config.toml
n_experts = 64
balance_bias = true
shared_expert_gate = true
tie_embeddings = false
lr = 0.00175
train_tokens = 499700000
Below are experts of layer 10 (counted from 0) of a mixture-of-experts language model. Rows are named router (the router's row for the expert), down (a neuron's output weights, with its number) and show model dimensions 0-47. Each number is 128 + 24 x the weight over its row's rms, rounded and kept within 0 to 255. Numbers have three digits each.
After each expert's rows: "raises" lists some tokens whose logits its average output raises strongly, later layers aside. This comes from a sample of Wikipedia text that the model never trained on.

# expert 10
router:124136169127171150158104137126131095138130143101143147109112104126125147092166101134123073125100082156064105137168131115113139107069132126075160
down0:157149158180091126105118099132133158112090182129132160122084134143126100106149145142105122144143116126131128134167125104101106144127112112136154
down1:110152092137072115112127135084163150147122105143106153127126141156153120106135113097156106181125130113156113161101084110141111067103109111109120
down2:143129142159136116135122173135145161098158126161147140073153105149129141121134129087127123104127116139148112126155135131121138136109140123129141
down3:113094106179139141135086127110111120109158099122143092124136101127084114135143115163107117128093146135122147142135103105111128138180130141107094
down4:162139083113139138116158133140138148101143093117133132132158183135151138146141146133144144086138142130118171119122157124171157105109140127111172
down5:118185148107127063135150131082107095084134139101120134160141127151089126154090124171136177117140127132124132158122164131125165102147164136116121
down6:121157148131169108128112122065133110132131104122125106129127124100114116136108141144110123166130118158125130105162165098115153150096157152130098
down7:114077144161117140144154100090133124173108115146107154128113116109115149075141151123128159099093086158158164094176143125116074126110164154162173
down8:117115110157159080117135123102128130107064170151110181149113147136126145121100136102147148116164103163182088151147118083154156118185113131090119
down9:116181102108105136124116147142131109106137145123107134118127137143114129142125114132110129152100113170116120119106132147159142088139134113134111
down10:117116119104119141161109111114167132140178143107142147101128125121173111117123148146143126125138135153133126108095122129122159112137108156116101
down11:123115139114134142108137120115103138106110095122104091120049146142112121105114195129136132135119094155148075160131126121136100127108125145114088
down12:129169180085147112062164155099100153141158110137124111115150165134124123094113130119100093116129109105124123149085102102142125111146127154148106
down13:126123125118108109079130132072124134115139160149125102076077123159111144087145143161099148147153119153114129144120103109120128147101070146176134
down14:148111135104146144117112065122107174161099137095075122165124143133178104118112136133094127174116168148105166144133116114097109091105101136126112
down15:136145140151080065146111076092154136130115151147160136152119116133076194147158109115113145120133175101163105163146146123137137125137135141100128
down16:108143103143155157099140126136102111140137105133113116157164111152085173115107158135088114156113138077117118100120102108107132105100124155159133
down17:149072143124082166118141123127131158138072119133139083127173152126148097136163114131115103131134137129162095113132095165122100107147125166134119
down18:102145152112153130128143113140105142097123100130113115157109119108138191070161104159151155109173157122156118115132115147156162110116144159131163
down19:131151122133136090096185123164157119100154118134113110108117109120114177155152088152118101098110128064148160139147135131128138116085103112127087
down20:146140153137102146096093088124108173143164101110141093111101116142142154128145120145109111117076134102168112135125076148114157123105093143103136
down21:102084093102111148130108103157179119111086138147117107148145137125102099129107099110110157146108112094104087126130117142188080143146148096108111
down22:118136154130131148111114138130154130105097149162119136145154130136124153100133117111118161142095127167114114106170115167112112124120151130091112
down23:176119161051083106118100144097183166093141123116111125102172131128131154084109137093127129169110144158102124117109123115129085120141143133141082
raises: "years", "ens", "academ"

# expert 53
router:125138130152168113120125139104115123098112116164130147135137121110152087144126146141150082110140097127115111159171143084122106117121094110129119
down0:123162124166146141133173162132128117131130136108133138138123122121125191089119115139103131149142129127172101126105166123159129144126087111147110
down1:137120143139087109115158141105093168137136095133129142147131136152100145104128158130092085142132142164089169154086124143116164121075131112118121
down2:139157143112150111089137123153141128083150101120138181166093133137121147123137118107151129148086166131081128156118114155157139167135133155118111
down3:159098133097122141120161122121136103118141092084108125121166110139150081148152110131112146131134080103162137140126116114127123151210141165104155
down4:148150118115110116144144128123153154153116142152147124113186128098139142162118132094097177149166105138183112154138123069135094095159126118155039
down5:086106122166131084082130150155120113141117119143100096137153135119105149125103135135128110123134120139155175159117147158112107117082102146132120
down6:136152108133148113166166134107151092100156102106118151104163127151123163110110136137149128091118116164161140101121151144141155171106137106075107
down7:112147130156123094135118155084167125138120135141114092153169145120125120113128163153123114156141114156128162127093107141112111138117126115143084
down8:121121113153111147120167151142110112140170161114092137151093180141118141122142096109139129137123140095187110135146169092120102147150114144091134
down9:125121114133103140166113126128104116144196115119134119155109112149161133141153132103098172124129172137123123138154117162184112110163101077121080
down10:145157109168111120158121094143137120119131160163167115139147149119123115131161132139132126119115111091090125103117099099119114071092129152120145
down11:123099112149098099107101125136118151117130151114144099179116117078086110126108107136161155152103190126141155188120126120110108065125106090160153
down12:116145108101136117150111137096130142138191120139112143127132178097147131129131107143091157158090165110127137128153145130148130101127120125118125
down13:120165154093114112123101121175109139157159172119159144136145131129146101129129096120084182157116111137130123086120132122165060132128069137114125
down14:133140133125159133125166101087103132177175135152122124132076161138165107133140140147137098156106116148160130156154161141151085121167102154107119
down15:153088163130111126144156111125095113117102127119116123134113130129134086164151176149165090094144130171119146125139117093125110159163167182132142
down16:106142146099140175145154137133144152142151110116167153132138124125154143166105158141117144109101123118134142137180164124142122169131088152077143
down17:155135143107103125130158147113117145105103112131135101161112130089114098110101118131133103146186126134134068167092128134159109139109152147147126
down18:107127094129113106173125137121121148126150152145164128139071117129149138138126158126144136160131111103080126111106120108104106082125126140165141
down19:077135129156145144136131128128134146111128163123116107114121142138105119149131136127205118153174149163136105080092100158116162088078138141167139
down20:152142121077127145121089138102168128179132140092116073169125111101129106166137117143114138151140119168093130181163110116118096126166066154133110
down21:122125141136123162137130083145108106092112146135146171114139131108127165120109127158120117118128122137115113082125124121156166133063140102133137
down22:089129120118120130094183152131129160133131102108102103163136164098151110139119115093118150153151152110130112150162129117087124099159121152143113
down23:149133153130128120123139131114101108139094160120091100117147106084133156105131114152178111099110132115154187101163074114090158134112172141138136
raises: "old ", "previous ", "new ", "one ", "original ", "most "

# expert 17
router:147144157177146128154119178107115114118157109097132128153125063136160120109126144115194127120161113133080117163124139147094134138122153113125114
down0:103142143148155145095091106128135131161160157125134132169100101119100096117107116128130134135111071146108085118139191154135130112149142115129128
down1:093098117110143106097165087128131135158111147123138146151106109115098126131106154132194130151088137161080113144129158119141126103169125103145080
down2:132143135126109143122116124141116126141157115119112143140134105125087083079138130128108130121113122185149148093098112185131154131231124133129124
down3:118119135109129126149152146145111141124120157105133159099140160131107105144158120123114068102161127093099095112108128128163144177075106189139142
down4:096072134126154139110120145160142144131155113131131146116168082136172116092140114150113077146103141128161124116104123122120118141155140149093158
down5:097146101095153102118072130163144092121128115113117170103174130089110120130137153162158129118115143130140109123101149141133112117195116128136083
down6:151101105161110128123135124179140140141139072158107121153122129139163125092107156117200154109110123131127153146119122104158110129143118151093166
down7:153129129131122142125116129124111094086137155131131121168113126096100142109170100126137130147140116098115107151149202111147145112163098134137129
down8:170115140136107123129065149123138128134098143168132145107104083113124106133111140101135094081128140147179132086081072162136121107122128128118116
down9:114134114106158114095166126115086162085101106136142078119110085138098137107136145119150148128115161144085140138131081120148115125086101128117106
down10:151136136113106115115160105129146111135148160111109143126125135136112120098130164118095170133085105136188111114150108136102154108186137160114130
down11:114137106143138129149092083093157112136115155158157125137127086138146117113134151114115099126129099146115140138133127128109125116150146103162122
down12:111143131111115134159135146175098109141144103138112144111119110129165100120120090147097150085148096123101157162117120127110101109134134128077126
down13:151106151137131104112139136093120126173112153132122143095120105088160156135112129139095088129094113101118141147130134136134116126073146116134124
down14:148111120152105178199126148164102110129098156139116143041131121136116141117131099095150130109138144128137123137068119129122134149154115145152133
down15:146148135122114100111079120146129136139128119146152125135133105099122123067085100150096105123137172119093142099134134162151129150172108164110141
down16:159155139163115124102127145133112148109113095117146115117134087112109127137098127166125119136139128068110155130172127129126126138122136142124119
down17:161167175165090146097122095121106181130161115115132135098143120140115096100156138106172127084130114119205126091125123144151110093190104095110141
down18:109132162152148134082139124159173156131115127118156128122129111126130142100129145142148129134162121153087094117090130107128143123167129145105174
down19:117118104088167120151143154123086156115135160096144093122132083099130123162113082110114139105167150114147101113121148126132140100109184127127115
down20:137120140122135159165124131114113081126089139150134087108172144138130124140122116153075100132181173103105111096135108122132149134107119133113154
down21:096100119146083099113180112113118158089112127136126141136140156119105156130133113157157122145158150139109123098107126089138143126136135145094132
down22:109146123152132095124145155162093116079131079121132092117103124132108162081106128098126148165169181151100125177090121107148124083147123120089111
down23:161111130113121144130141097156174119161133109160130097144139116110095118177136144119143143116148154098122155134128112142132102154190115157137137
raises: "Only ", "The ", "Two ", "All ", "On ", "One "

# expert 15
router:092119119124135154142094164126105115146163114152112166099127122142148078113113079100157142129181095133115125130113128099131138124101113107115127
down0:149139131114157130156183141104120110103144124104162142154109134128161102145110105098114075113109131138137148131174148163125103123128110147137089
down1:141119123142135170122114122129173148075140100103124083121122120147122127124133108105087175157109110106184111139145148121128120107120116202133108
down2:115130126120118109152120147101162141109099106159105154169138151120140127098076151165124144114184119104124141167103131134146161093158169077096117
down3:150102144123096140159129156126097088143068082122159083106139127138155107111124136105150104123130132166134151157133147097089159108140140138092105
down4:116119133176131132126114101085135157127146100122128154137119111147150118118107156186097077074108102138138128143115124137125129121134148167143135
down5:164105100125123122088122152149169142102121148114140146159133125100135116114132121107118172126108168117177183124155162151111116137214105113132103
down6:127139108140135141082150052099114123141110107113126151133117132178124114090102169130125116130109096139161113123148131073110145101110133126103154
down7:115104134174149140106182116176122127115143126114168118122149120146120111134181074131173133139168087130136173117139135147113083088134102144145126
down8:155150117095104141125152103120169127143153144114134144143145152143147145146131133085063120135154126131142152161116125136160160102108127132161108
down9:123115155094144106137113070166117141133156158109161112139145150095140144177156105085139083136139160119157163107148152161141096127152140144160113
down10:149153074137104113136136149155145152122114136112114044142138098128109167128090116137098144158159143170156121142121102121141168116109139138103149
down11:102110143121168124167153096148087140121161173126120155129142121080145115123129155129124127119089117156145122085142111123143071119075081135128161
down12:092139176140094131149083092149114077096151106148159109109149146119149115130152136097113136152169082132097131127151096156114130126107079133167120
down13:124175140166124114139150097138139111150120132142160084102163114123131147167162148114112096123113128137061104131137073125158107101138106115132138
down14:140142082121217136105112121180131134119153160087102101145135129117134107143168108112141109147108139118127136165148147139158105104155120098120156
down15:136113142098115096148131077088124089165126170110146099158128133108126158123163118126129106115114134134155127121111122083171126106117125152147125
down16:147098146106113124112132111082156110100131143125085126092126125120112146128142098125107129162094146150158169178150112133125115147113128120135139
down17:115131170131097140120153120124129074087105132150102145163167157117129132132129104129118092143117131107124165097098104113183175106129149111138113
down18:137116135097145125134139135106151118145120133116135083159111126113146161116131124135131156094151154125157149143148139129165140127133152109115147
down19:109148170119114100147167116126140115128124165096121132115104183140134144116126085142144097108170139153104118129134162152126121131125152110143164
down20:187126102099164131150094114070177119129139147124138100126143102110161136118110176098124095097119137107136089142094118145132137128133089135162137
down21:140145117091140128152120103163079141133150128101133088146086153144131096118076151173145156149097116143098123144133122140127153140124088138129153
down22:102164110129145083130115130129132145105131127128176117150143123151115166173107126134114117132154057128125135105139109116120170132115129127118144
down23:135134110140151141122143152131093112117148112088111102145106109111130156112133145123129135153173117095154153183105152126138168127093126112094143
raises: "| ", "- ", " ", "W", "Q", ") "

# expert 16
router:101129106132162115151103153099103109087141151139117154112112108138125136128182124130164118099150089136096094135100102136114183127123112100128125
down0:139135106113113142142147129139147162150120130109100104133142147116126146088098127092160147119154144115129135105114132127159148115125135125136162
down1:061118078106106130120102129156165106167081124106158140109134162113168120119085138119118145144151136130160110094132139108148172126127139145144179
down2:131078146181113129136117138101061161118123111149115146133085151135110165126125118150119089150164115124171096121141140132178104131148115093108144
down3:132099126106153131124157118145109088126178133186134145135132136113080146129141159087141136119137138113115174090139091170146185110108140109122147
down4:113161150156113127120109132134119109146138143128103125119076119140156156114153126087122140121163117117118126108105115095138151106112158133108171
down5:136166103120142107157083163168095152103094109127141133123095110128123132111101102135119175172125112175141128095124161175130121124136128158123156
down6:106128150149136129125120133113109113132126083168148128147102085151074099123115084101141119156116095130136094164136131126147111173181177106084193
down7:109169150172105133179149128105157109121151102134121105135090155162134110131147133152150119135124082142180151091112104138116115140190130102109140
down8:123102106104105112107138089185172141170144095092147152148151142147135105124151143090121132115126112119085095147158113112129131110176097134099122
down9:150130122123152145110139128153130115141110108080111126134098097158083119148132078134112114174138140066098139140118161134089158145165152139096098
down10:130145141167102144126174174166097170105149116113132109093138168138158134115131089137141072142099148066142128112143159131106103130107159148160128
down11:133091126107121098095131109141153110107171161170123100131140123157158202104121150134091134161124117160152130132120160127110174162097096131131120
down12:132117168137163108158129118197128103141149124146143127142112157116163123161094137130120135153073161152119130091141117117140119136123159094128124
down13:121138144162147122132121168093160151099131173153066122079156146110143126125101117090143106115179112102147134132124115119126106120142118121172112
down14:139121114137124169101123117093168096138114061091112159113134113169125091168150183110091119113088159150095153084103072131123158093121135092101132
down15:119127123143094138119114086105131105122149118140115137154084173134134097115127116083134120170083159102109092128162153141115091108138116142168124
down16:127133106123087145125108070128127107141109125116147094151127119137172121124131157120162084129166144121109157147096112135154131125143166140166130
down17:104148127130118142103125123086158139113130126163103130115100095118109152119117133131098114117090167132131146160094153134119125157168133107143106
down18:134126149112077147111160149135115147121142114155164136123159165141136137092144145108094132110118122147159135118107099132122091179104156120107136
down19:150088116114136134124140143134099110129120112151147139093152112119108162095107135118118142133123149164127109098096112103141099126126118115130167
down20:128089159124110127161142097110157111131161092109142136074121121077135143139134142151140144159095152120120167122088083165143178134137171077125153
down21:142136127097096087102153129162146136113144128092131118117161109128143118105116120111135158103141133132122171152127140112144095107164105096116126
down22:132125153157144129156100133096082111118163087123150157126153140152126135134127091126145103100140140091122137136116120076145149120189165157095165
down23:094143103117114129167073110128122122131137070127111164073163157109107125120136122120108095153125135091100129099116141167142140139124119106123152
raises: "the ", "his ", "its ", "later "

# expert 44
router:082161106122166151187133139100089077127160118127084147066153141126148141105164097136142096152148105138122089140118131083126157115099106140106109
down0:124152108108141107121149102155153127109141182108168094136131089136153156136099128148094088133070118161125142117154096096123097120148097131102152
down1:137127128157120140095157136106094167111118082175130137078137103102141158101129138129143114109160142134101186143094107164176133122127134102108142
down2:095142123126103141134135152120128137115120144150103122156156103100064102153142114153148108134135119126119075123077112169096134127154106154181105
down3:134109086094158111135117106094163128131106096090151139149128165150164074137092101113098120149120106132137125142148130150136108106107103117120128
down4:129089148138139083135134153103157118125087093096129142126125113149147156111109113139115126143082170142147131097130124080109149156096090146129134
down5:122166156138172160114124087105154092129122088128114143111113136176141059144121122101124118137052151155122154110177108139113156141137163117110118
down6:139164145134130117091136128138128146125146139121124164108147115105131152131114141154152123089133119144125138104083148116118130141115098162147140
down7:143102109102109122119104114118097136134055155120134183128151187153092093097115121130150160119109142149109130153129152106089150126132148139121124
down8:146148126153116135114144151108148095154104068131148110115088091108095133114125114124147106105127122124157103141120184124091131183175147153110151
down9:124146105133123106132127136125097170177151080141116141140146109147113174102144158144112105089126115168140139154164171096135137123141096073130074
down10:164138121121123093115139133122129124122164093138109136150146131112130144134138095113145117124115102138157160140135135123152122117145153111125202
down11:131168155159089140143100109096104166088085134141119110122123111111139104155177104116111151161166102138092145101140134133119147147138157142118150
down12:127113176099131140066119101149110140143132145119118111127123133179141156120156086162102146136090124147171124139116168132122115116137140067130126
down13:129141131094124130151132138148139134155156060104151131125106122113130089101132120095129113154158121157189127120112152145098085092150122131151097
down14:128134142152164108135107160063149097128159092150140115108143097117143071147146101109128139132131136139162123142160110083102100123124148134112145
down15:111116093105091106091118130139126149145091171130195153146147126131133115138094120103102125163139145109127138134172075129152102136172101121130159
down16:116103128130155124107128136108121169108133114120131120087126131081113109123124132127121141113143157152133079131120146181118129141123134153162146
down17:121168161125168153124110128145125115107138148099150165110079121132123132141155118134136125142114122157154143116162128120137134120117096144092146
down18:087115087114130086130080178112105133120093128100112131156133109115138118110125179110134085136151137127135159130164097119113130115123140120164117
down19:122097145153180100127100131120087185095146149098144092127135134118111160135161116143146144163120114118115148151131139100116130104111123101130123
down20:099114141182077121095137132129134192130123158121135089118200115132089130098096138182140089115189137119123100132116170143131110149135168108129080
down21:114146116099085188113133108164107100111113106145141114131143167128180147079136149127087145149098125142112124154099124167110135109130119085111120
down22:134144137129141157110118117136117117178139127175092145112118157125153121199175105129126128136139133119150153149115133153106161112144151126103110
down23:195100119125147124149139140157146136146142153148164140140134078148135142150133131144121140111096111118197147130098094116151095114175109121114132
raises: "part ", "a ", "one "

# expert 0
router:138145135111170143154119120124102133122107121170083135109118101130129156140148093098155103123138102151117141152126108127103135138091104130104134
down0:159125163114109108140150099141123147170090146142121131124113140118116127137139184124095127179121151138111152139134125119113052128142102142127111
down1:109135138156088091076144095099122174132106122169117138120155121121135121107119139106145139106126140126123115112141159124152123139134143114114129
down2:128115112136147123119134185131166110104100142112117175103123136108146155094091094095195165114103155119182152129153137111145107140144082138143123
down3:160102140142138151109121082127145127152116129164127146122132134100135059160133140149127147113117117121132069083117092144171127124136155130167093
down4:113150122122143147177112071129101117150114135135104092098162129184134158076133134086100150087144151139195160145107148119128168134147109106097096
down5:142132112146137122144095110159113153106117122129138095098152138111038142135103095138112129185152147124128094125129120126117160148116148130111155
down6:135097135127126151143143202104176120160134117131132114103119140117143152118107162137135108124094109175145158070118073138154106120132120116178110
down7:146145121137116146156107151105154105099131085116099128120139133182152167090162114125135154096122156147166146096157141149132138131142114118172119
down8:139096109128117107130075100151108141126119164085113059119152137109154128087116134143144118150090106108100117115155111133164132114116144129150101
down9:113100169156104108121132074100179126089122140127132112115158109120159162109115097125169123111148106137130121132118139127140137107113108105136122
down10:102142121120114114165118105115136167085110109132114105149130143121112106151112089109123093120173156164121116146141109142137152123123139160111081
down11:101115058129128145121131189130104142135090152118189141132140144121130112100115149110118122132124113138140115123123137118131106122141131134100125
down12:088115128132144148146158143116126149143136132146099171112132143171150130169130127134114120088100145111152081097166161160136112117130159123114133
down13:099140187149102118137126128126140131113130115139103115103179128123141131145173092123122120109160091148115126119112125158165169125108143116091112
down14:107144176146100150134105090135134146154100140117130122140087153094116129140170128147119108114090136163163095108116117143135095139108137122110109
down15:120118162150143158126149096106115104135074135131104128162137159097148162129118112148131132151166128120140069098127148175157140137135147128136118
down16:175126075106089161159141115083106134161181178128107121132114168156129122095126160150127123082108111149154106089144132116104137130100108136144106
down17:152128100116125141126126099125170123113098152135091159205140128140134146132142106177104181156134123109187127117128150142125162148128089126124136
down18:114183133152107160130152143128138121094176128182137069111124151144124143100132160141091097146124127097128152102097122115115133167124133165094108
down19:150145133177102111116166138102138096152165084172139100076165096162118135142132099142096124115152136116118111132111097114116125157128128124135127
down20:149113136123134101150140084150122095162101093096140150082100108155110132145098192131120113121175100121157116127125173151138106175148108127138098
down21:130166167104135116147167122137085157141131141120141101083166185095094109139145189131151129097134157126131150076139145084134136103094138125159096
down22:068114136109131074123137129153130124181099143119151109142104118150138118156112140104154135133105102126142107086114135126134152108138143144127089
down23:134150137163163124141091155114097117157156149138113132153147120150128140078149148114146096148173111158111130119127164164161145130130131143092140
raises: "subsequent ", "new ", "resulting "

# expert 59
router:107139154139127166168096139133120142103102118113119161113187134123116099101163109128139122101151089157106087120121109106132153117083136104089104
down0:127137131097142114129121081118165162119122075125164153131113115066120128147130156126146107139146091173141158109141126131105159150133099101100144
down1:112162160130090123129130121131113112064118119145139095111088098155130182163148123127118147104120133136105150112102142105101122104091107119130120
down2:121127106151147155136114141097080126117130085145128143144101138166158122138093146107143109117084093114155132070105104176121137145122154173125172
down3:126148164131148112121140155131153108133091126141105116140153139075112122142161132097098143121118168112166111087133125174109099124157116115163132
down4:112145104133160154123146115146102141135130146108113147105120127178144132129139125099134118129124109150130139160124108116126116109136138149137124
down5:146120120125105125063115107130103149174131136102137137121105116104098179111127092138123097106100115115165110144160135128127160163122134158127124
down6:144149154146134136147122145152135076132101103140126126152103125087123128154124130149125131124149106117145165124124189167137142120135153145101123
down7:116144120139090145141133144146138114189155122140144096113089094147175166160150139137108143094146096142116156107100120135153080111134090140115125
down8:123155135148138112165094139142082102105127142127132088146165127122081126112090162114102143138074124122153113137135089158107091114147117180141104
down9:145134117111096122092205141104128164136173094137147137092106145141105159138123131163160137142137124139107133133124114121139097109152089103128138
down10:093073140127104136124130147152132149145116116148120121132088142148088179117132141135132193151114131130084156129101112127172110157102136120112123
down11:107108119150123148111125105141153134098109143141115146117151107123136114148148147101096146103151169134108117116133134117146083135133117144129184
down12:123140109122123130142184165122116131087112163101161107118162086147149154112123130129144156162129130091086149112088126139095150160099121165137159
down13:129164138163131159134100156156159134085143135147078099101140132176128092138168145146162083147167177106141115131133136179109115109145136115087152
down14:112123087129133115176058133107141108157101130145131184128140109125104127144137107147146133078121137158108120129138148151119123108133155153100123
down15:109128151134169150114097147126129140171142160143152129102156121140085146118074131126150111156116125108155118173097107145150139148174121145140094
down16:104145110070178138120149159131118151146136152156118113106158171121163166149112159070152115094148130144127142088112133108154134119119127106163123
down17:168108121155148102145083110191126110128111133152141145097134147125164155152145118105109142117119118120172085155143118132136103127151123146165099
down18:117145101122072122151171147157096139182126139154121110125119143145116134143146120120114166105132158111129176109111108089120141146108103143131125
down19:081118151120107157154139100101111132154104137155159135130137131140127125120109143173155090189102115105158111137148149118133137145113133096124142
down20:166163110130124171161117116149110130162063114110126105103109122122115152152131142093127144118133122112119120130137123149095147139100153148110125
down21:101158154125098111125128105127107081119150130111144135133084122137152143142090140098113151151129094137127131162097116141149111099136095133147165
down22:152119153151139117114141127109147145162111145145132091147079129117110130092116157133098093139139134138138146130133107113135089107139060146132095
down23:133143154080134134085111154108117151113146137141132103140162147147154165081130131105121133095160120175111110120100140111138106116114076099179132
raises: "c", "born ", "li"

# expert 27
router:104140141137163117141104149131093104160113116142127139134119111183166121136133133100161125131149123166096091137164102122102108126097123126122157
down0:149137136148124131139134133176105176081140140141093124119122138142114133123121146169052112117112131092151145119115122114094137124081111153125146
down1:101118125189127103125097175149064120136151172102130097109182120116153151135124153106152160147162123119132120148136116125151085150124149107159146
down2:123106159137131129134133113145102131117138151158139106155153100152156135117156120155129118119115069142144102109167087144161149141087089181114154
down3:103108125132134112142135135138132119094148127116116139159107097110108122168137114170107131086106078150088109126096178087148123135112161131102137
down4:118179162111125119141107104133186176134146139119122159124131114109132123123123123091091125123121127121120158141149121132152063131222131135079150
down5:095114108163157073082120133123139131112104149137122139135148183098097112132100112133099158160174147120065111129131115105152144111115155122142151
down6:135138128087118118122140099190105086110118132132144142170127111146107078095123086134178130139116104124137164090119118131096158136173148104142132
down7:144136140135146140111127116135123137146126118125112114167125135148140134147143134133145157140117170126190142107150135129116141147238122153106147
down8:124143140106134117150119144105110111120139132158134148108142113106132133114116105102131096145122093142100131132112116126130140113042125080132118
down9:124137145155149163129111158168159143154122095117146136105146113054116104138163122148146139096135137123129129139078150098115143074152148175112115
down10:112162142161082091144125130082160156101152125106122118103155130121135090114143135111136124098142152124059141161125114096175079128147126090123102
down11:132137146096118137114115150157125161102138138104134141151128155130118112110128110130078122107117127109138106128079179127142129123197137132105120
down12:157184162141109094126106114126143144174100112120169123146124151125115104131145112104133107152188147054083161150149141114129116111120094143153086
down13:130095137107155151107103118112114125109098161139144157115122072118123091135178123167156104103108147098145130105139170096120158138095135152124143
down14:111122101117097156118118150141159122127139154124115141109066144184113131152162135140098153131122136105103107080169153091130134100038101139138112
down15:122120151123169143114132119125144114140109160119158082153133101161075143143119103129105156100135152102170106128129113150135146150145165093100139
down16:118152106186127115098142101169121130119102133126093157111142127145131089114156118123116102120133072145101127120124143109129118105111135195129114
down17:105158096151130143125143112138107151093128155066131155096197150145122160141140121124131158101141134134109130148116153132150126125188138128097140
down18:113137111116110166147164105097152120098108166129131114134115133104123114126151130138154146088103075119175147130147115183148104118113145111142090
down19:128101128123117109107155117112130121050170131097106120150122132138114141162115130140149152101098164121116158160131100152118121178172128108128126
down20:152176129117107099141139086148151172119133094162146095139148116121106133130121156127133149118170161089148159109150119119127111111106132122132131
down21:159146104121119124111139102115113122147126148117137151120136157179124150137136126137135127134137120106115119129108124120125091132110154104101173
down22:126115140143142112094125171151102119083105094137150141138112121158119126156167126098140125133102157180111138132123102117115122131181117128129161
down23:134107142112194124098109119111144136128107112130194141181129118123126149150141095110116135151125130122147133095114129148149122148166124106144121
raises: "In ", "== ", "The ", "However", "==", "He "

# expert 18
router:108152153136136127174103145083099121142127139155123167139127127159132117108110096129143077129134119150121078147120118142125133139073118103096162
down0:109129147151180108136110154118111176137120133135090115119126104141130128128162154129122103124171084137132168101147140138146103106121142099135165
down1:141173184158167099146102140143140160146108131092165107076161144144091097138150161147138135120143133151132127115135120134140113155185114109117135
down2:117113127099112130189164089149160103085127095104133083147120135126152122085166114143147087170142183079136151109145146149139144113113155105125107
down3:118115126139112078126142114134137153124098118125118116112150126155118103105160148089086105110136144179142117079125107113146125168093180164133139
down4:142112184160105146113125137163147137124130119144134096142184135142095100138154103132107101099166075112133112084153132096106133113106092120158102
down5:079149125131145146132129196117107149143124109104108177127137105124122155121108141111105096139107132113134121192145097090141152135113154131137142
down6:134119118124091143158118087074128111133104148110163150134088140145091102133175142128142122125120091150178099142136172087122142127163143139139113
down7:167116094121121158125170133117138138131115113140151174129111122138098113107128116126118120091142066140118103152100148119123146125149111142130134
down8:142140118134166111100149069119126121134128121116118124146100147096103112135180113128147133134089133128115124128171141139163125158169148172138166
down9:132083121154154145154134096122156121132127152090153131176104106071135151093068088081113141097146137134134174148121120119103120098097122139120108
down10:146118096151131152135161095136120144098099142120128197137170154149096162107141153117112173091103112118146123139137123127118123159154091156111146
down11:120166156146133107092164147096137162103138111146158153112108099138130110096151158156178141168131131138144135186110142178120104100078133092135097
down12:135115127129130084099124140130090138124094102114096119130149150125121106153127096144120124108082148151154123148118207114130100159140142137134173
down13:169129106162111120083149133127112105107120110142128146125158181158117163130119125117112137112105139164090130167086155130137088095093128109133108
down14:152148149141125146120167099099086181141147163105110169141118136154135144158142155096146117064127080188107134091122093147124111148147146144154105
down15:095188113148124111127096107171130128102143177123132180127158113163120141137088116135148150120137131065137134137152137121125103153109116076124101
down16:133135119097113123120137110133125111113121144104093122091125145117118117133161113159109147152137116129089171108143098127120099107098117103132107
down17:119069143105113115115145168136162149071116164121110108111133137067141109143126144132103114087139154116094100126154079136137129113121105157097097
down18:157110148142179206111153127159081130113130147129188129104122144106108137139151140119126144142150083140151107101100147156115130127133079155146121
down19:098127123080122136150127169133160121159171122105146129121121112142118134097137119164145183142080090110160130146094105128107139141153116162117127
down20:164112160135103082119108109126114136105128108042112043109131143116142155086109129145124117103127168140096129117139119107169169075112139134137134
down21:165115129133109157132144144126175113109138160107089125139127173107155131125157130129165145127139123103087115118113171113128138123151130120134153
down22:115163128113105151132100102176117075101105141093141121148164127118111127120151131115098129150136100098114066129074143115103128087124151136119160
down23:113142119146155152139145173155139112145123172115146126131137183137125150103138116125122148138120104107118182154087115139119145091101126122142135
raises: "practice ", "period ", "course ", "years", "ational ", "term "